python train.py --num_hidden_layers=8 --hidden_size=448 --n_experts=16 --experts_per_token=3 --d_expert=224 --d_shared_expert=0 --hidden_act="swiglu" --norm="rmsnorm" --beta1=0.95 --max_seq_len=1024 --train_tokens=319300000 --dataset="wikipedia_en"
Below are experts of layer 5 (counted from 0) of a mixture-of-experts language model. Rows are named router (the router's row for the expert) and show model dimensions 224-447. Each number is 128 + 24 x the weight over its row's rms, rounded and kept within 0 to 255. Numbers have three digits each.
After each expert's rows: a language model's description of what the expert responds to. This comes from a sample of Wikipedia text that the model never trained on.

# expert 4
router:151122154128116097126144085153124086107094123166113147135144165118132134151102132077164148119150103089126161134143146115124107133111152129182118118150110106142115095155138167089061172110138115109122138129139111133162139091138118148147158130093141142137114113124182126120103172130144150167145147106144087141162164159134115152178152179133148161152121148144154139105115100158158124133131135106105150123135114131098134160129159143124144157147153134150081113141114134148192089139100159134136110135172130134130117125112151086136108177112095163124092152113133121147122171134108138152176114094153141149159151102128149129123161153131133133113109151135150127136158126141134083132121
It responds to: Common English first names (John, David, James) and word-piece fragments inside foreign personal names and species epithets, e.g. Jess-ika, Nat-alia, Rosvith-a.

# expert 10
router:083159145117123092136143113156107138134121133151132162150140140122088137109157120158127080090117139105129101133126128141113156121149074136136105117154098133119126108102133081125120118111190132140119119100118143111087137148064116125141118134126124117113133127138148166101151133150142140171108118103106130121092098123112096081146102145121115114041140096139104110123148128115158161104159114148077139171127160076139116129110125137085119122193137176163089166135157135065116177160114138141160110144135113151154153174138163138151151086124144170152168132138117130153133116145130121121144126151120148109137152116103135123106130128136135152130146122154106114149089118171120143114114
It responds to: Numbers, blanks and header words in Wikipedia tables, election results, sports stats and coordinates, e.g. 0, Title, Rating, Votes, %.

# expert 6
router:126139127169121139115088160134129138132104109106124102131164137132107113187094095142119154152094113137109140117154158115089139146151113106117117160120136107148113115126147130122098150115124070076137113117179130159134140131164121129125143124135127124148100150135144152147165131140144147182133102145122135107132168172117141122153102153120132109098129175086111164140082171129173127122123111148141087111072107104145080129151106121125107110115192141135126142118090145135102140126114148102121154164107120142093128110165123146134120139132108110184121140111143137170130121098137154110176127175101105137142121138093127117086121122132143078157135110152138144120119129140166165107061
It responds to: Digits and digit groups inside longer numbers such as years, coordinates, decimals, page ranges and catalogue IDs, e.g. 195, .9, 36.

# expert 11
router:151109096164164086097128100157152162133116153123118118112129130176096107142102163106143156118149123140143117102114142154159174155153111128142135105093093143155130137130094142168156129157150092134137065120123127097157080153141163112102127143093146154109138145101117094116123121123110065083129112107110126110118127134133167135123117172106105164147118081139085120167169139129105113148091118178110116153158152162136117082100094099102127109115081112133132106133148079113127153126107087164135109116111178111141091099107102102113146132139137131094122080140160105083165149129099108161119127124133173151089098135110089112147133125146068133156124105106139157142091168115101118154153
It responds to: Verbs and verb pieces after a subject or to, in biographies and plot summaries, such as became, served, visited, emb-race, enc-oun-ters.

# expert 13
router:157138122161105126123121118126155170176107107167141130112146115153131134078102169157138133133130049122106162123116104126127108140137154142162144091102100170152118126141151163180136124127088128148116161144154118105116125169126161123118115150174129125123103090133129122147082104148110123108136146114122127095152111099093157141078128129095112152108101121164130128156142109109126087149078171125116146160143107135116092117126122121136139153118112126157175145146131106108089097139173132180119171126155136126145127122122083108116118160117106182131129120175107116147110150132121108111139129094124153130150124176117123133173099129052095125085154100112127186116134129100156137117142
It responds to: Prepositions such as on, in, of, from, at, starting phrases of time, place or relation (on 25 April, in 2002), plus table pipes.

# expert 7
router:064130111142130154114133128103114160160145123127139120146143139099162120132114111105130122144137114085088113138146117118135174134145152142119168135119137120121128148113124143139125098123136097118156116136136116173117104086143142108140096105111141111126111152060141153130122141112108109129088094135136122121108118139160102141146124118199138119085120177147095079123107120135150136118155156117149105093108120114145126139102142137115152115158175107139128152161105118096109102102147145117108121104106188130106131147133111171128133150159145109145138133103144066134146110176165146110132119119131114135109132088122117164161165133083150141102135122151104173134146154113114151108090
It responds to: Numbers in tables and lists, especially years ending election-table titles or following pipes (2012, 2016), plus table cells, scores and aged/born.

# expert 14
router:119147149147123124119128120134122100136135112133105162093152122110153104101140129131127092120102128136148144137121083073138103137105112108148113135158143148123088139124118148149112140105113120130134095154127165132123126126104152147135158150095165157157115089147188133136134123118106164157146118122177085181096160083138132143116165151112168115147132157173150115149105103141094108124104102133138153108124148092107104136134161132127132190170147134165109144145163153110140114114139140063157106139193157118115098130154146177102108138116126146144152095145116159145141090160134135139124110087131088106133164116088121155114139120138144077146195130137082158119144091184130104109122
It responds to: City and place names, often with a trailing comma before a state, plus pipe separators in sports and results tables, e.g. Austin, San Jose, Cincinnati.

# expert 1
router:147117128134127162147122129144149127165144121110143120116103117123109145136129111176080128152126154124139092161137078153139128105137151160113156160130108164150122132139142111106154084139151120136131141130131113116110145086127161097110138119135147172159149155141128116142114142112160132144150133147124107150167141145113146145116109125083128152121110160108114183116128174129096110157113146123148138136087135137137103119161099118165096124132099081130149108090135110142114180141111113083143146121115119154148122154144133115126141099132113133158120111129148180100100140107121149157108159154131138079136137140131180098133160136153163142123141123153158111079113123146132160113156
It responds to: Articles and possessive determiners such as the, its, their, this, starting noun phrases in descriptive prose, especially the after prepositions ("on the ground").

# expert 0
router:135116131082159130132118131100112132155129148099100135082131122131109166155158138081150157122089146167179146202124113102115103122113122121154111145180153107111117137162104130104094188126120114098128160152135114141118129129097081140117146127126127146128125088140129100134101145090139162154138137121142112136103153129167124132141161173158170086160121069156158166151143107143105126121118129141104153116113136092078159146117116148146120111150149126122129112152105133154112124115133140154143133159185133162070134114128143154115067163107101118082162123159112155114142112112093101116115116125160119118120081131128164146107108159135152084116114125143153130125142111159140084128145
It responds to: First capital letter or syllable of proper names and acronyms, often after an opening parenthesis, e.g. (P in (PNF), Har in Harriers, Vander in Vanderbilt.

# expert 9
router:150166105120135088121113142143190123142125137150115140133160146174185107151161163133112123148168112123126114113057154134151146089131150150157112121087122138148138136111115135123099092130148100129116103104121074101153088139139151146141120116117118136091113158099118116083135122160099119114165139133100111101165102100138151113128069142106130166130125129154091148137176121098118133142142136114145134157144143151131084108124106134035123129098131147112118091095138147086115133116157105136148137118105116123124122130145119098115140096103115081113156112136149158072113150132148113108102122105104131152131093136176138129091151110131105128088108133133149124132125191087112127142171
It responds to: Final words or suffixes closing a sentence with their period (Cricetidae., Mexico.), plus auxiliaries is, are, has, been and conjunctions and, but.

# expert 5
router:130119123142133124120173132099087119126140112113142153143152132127109100153161138107113107079151110079116102069101112122154170083140124106100112147100137122150132174130111082103133092148173116160095078142084138099108111133153150152145173095162099104094109137115114138120148095132125103141052119108117174104142157145122128074095141118136128148133149098123118125166120158122117097153150117129171138101139102103134155125090135136141155107098107141104118140125105134114130152159114098106087132138127134143125137148120130091188139124119145072113137147142133090113124093118166077141121129149115127138148153087172123088151130092154108153131097122128120131142107147128110104142113
It responds to: Field names after list dashes (Designer, Developed by) and predicate participles after is/was, such as known, located, based, born, died.

# expert 12
router:148096148144119158153114153149157136106131141077157141098115115135135131142110074131131177128175141118179123097186145127133139161156114112104159105109130108152125184111131110095149106127170121142127121135125058120103142143140152124116117156085127114145160173117140112149142183120145136115107175125066134108106124142123130103138114136110063135116115111081113132109098162108154176086086123188068105100150112159167151109145115102115104092071119164129156119119175126152148132143131102056120126119136169133106094174096097090130110097141122150102109147138149154164146136161160153140122151162110126107102121119122124085138129098144174087139131164111112148121109150148114101132127
It responds to: Subject pronouns and relative pronouns (he, they, which, who) plus head nouns or their final word pieces in prose, e.g. schem-e, curf-ew, settl-ers.

# expert 8
router:141112137130129156106132121120093086149151141148148127165109115105156149165134130145161106154087111160115126148090116116112119151115094093114115122126130117119063137149144143131156166144080149162087146143141119185126148147152055156151122135129088125154137139135126093175100115133144164116150144131168158173123113162119114135149161158172177101176118127129128121103138115157135124135124146130123140150128165157106158129137124091149143103140143156094120139136110150122118108173109150149125090155118107106091208134151128109116135142091090155106118157117110159134146117104083154123157118146123092166134094138085111112122104134136119129126140146118136112125139125121107165146122
It responds to: Opening quote marks and word pieces inside quoted or tabulated titles of songs, films and artworks, e.g. "D in "Dwellas", Life Lines, Humorist.

# expert 2
router:130160108120114143140150112122108103142120115078145127145129104125141162101080137144105131133149160119133140140143091088150136129126133118124167107107093138171124176141118115092167083164134164143138154101150101150087127131128130083127082140132139156159121152143101157160095137109150129109047157113119102142137158119114153148115143109090122126152117155098109125109091124092161142141090132112143120157139104123162135137114131151131140134139081106113166136107178124148143123081111097118138126077138111140138129155107126113131132110145153143106111115092104141142114122121131146142115128135121113137166120131117096081123146149121150115117115132147158140129151151132140137092155
It responds to: Articles and possessive determiners before a noun, especially his, their, its, the, a, in biographical sports and career text, e.g. made his debut.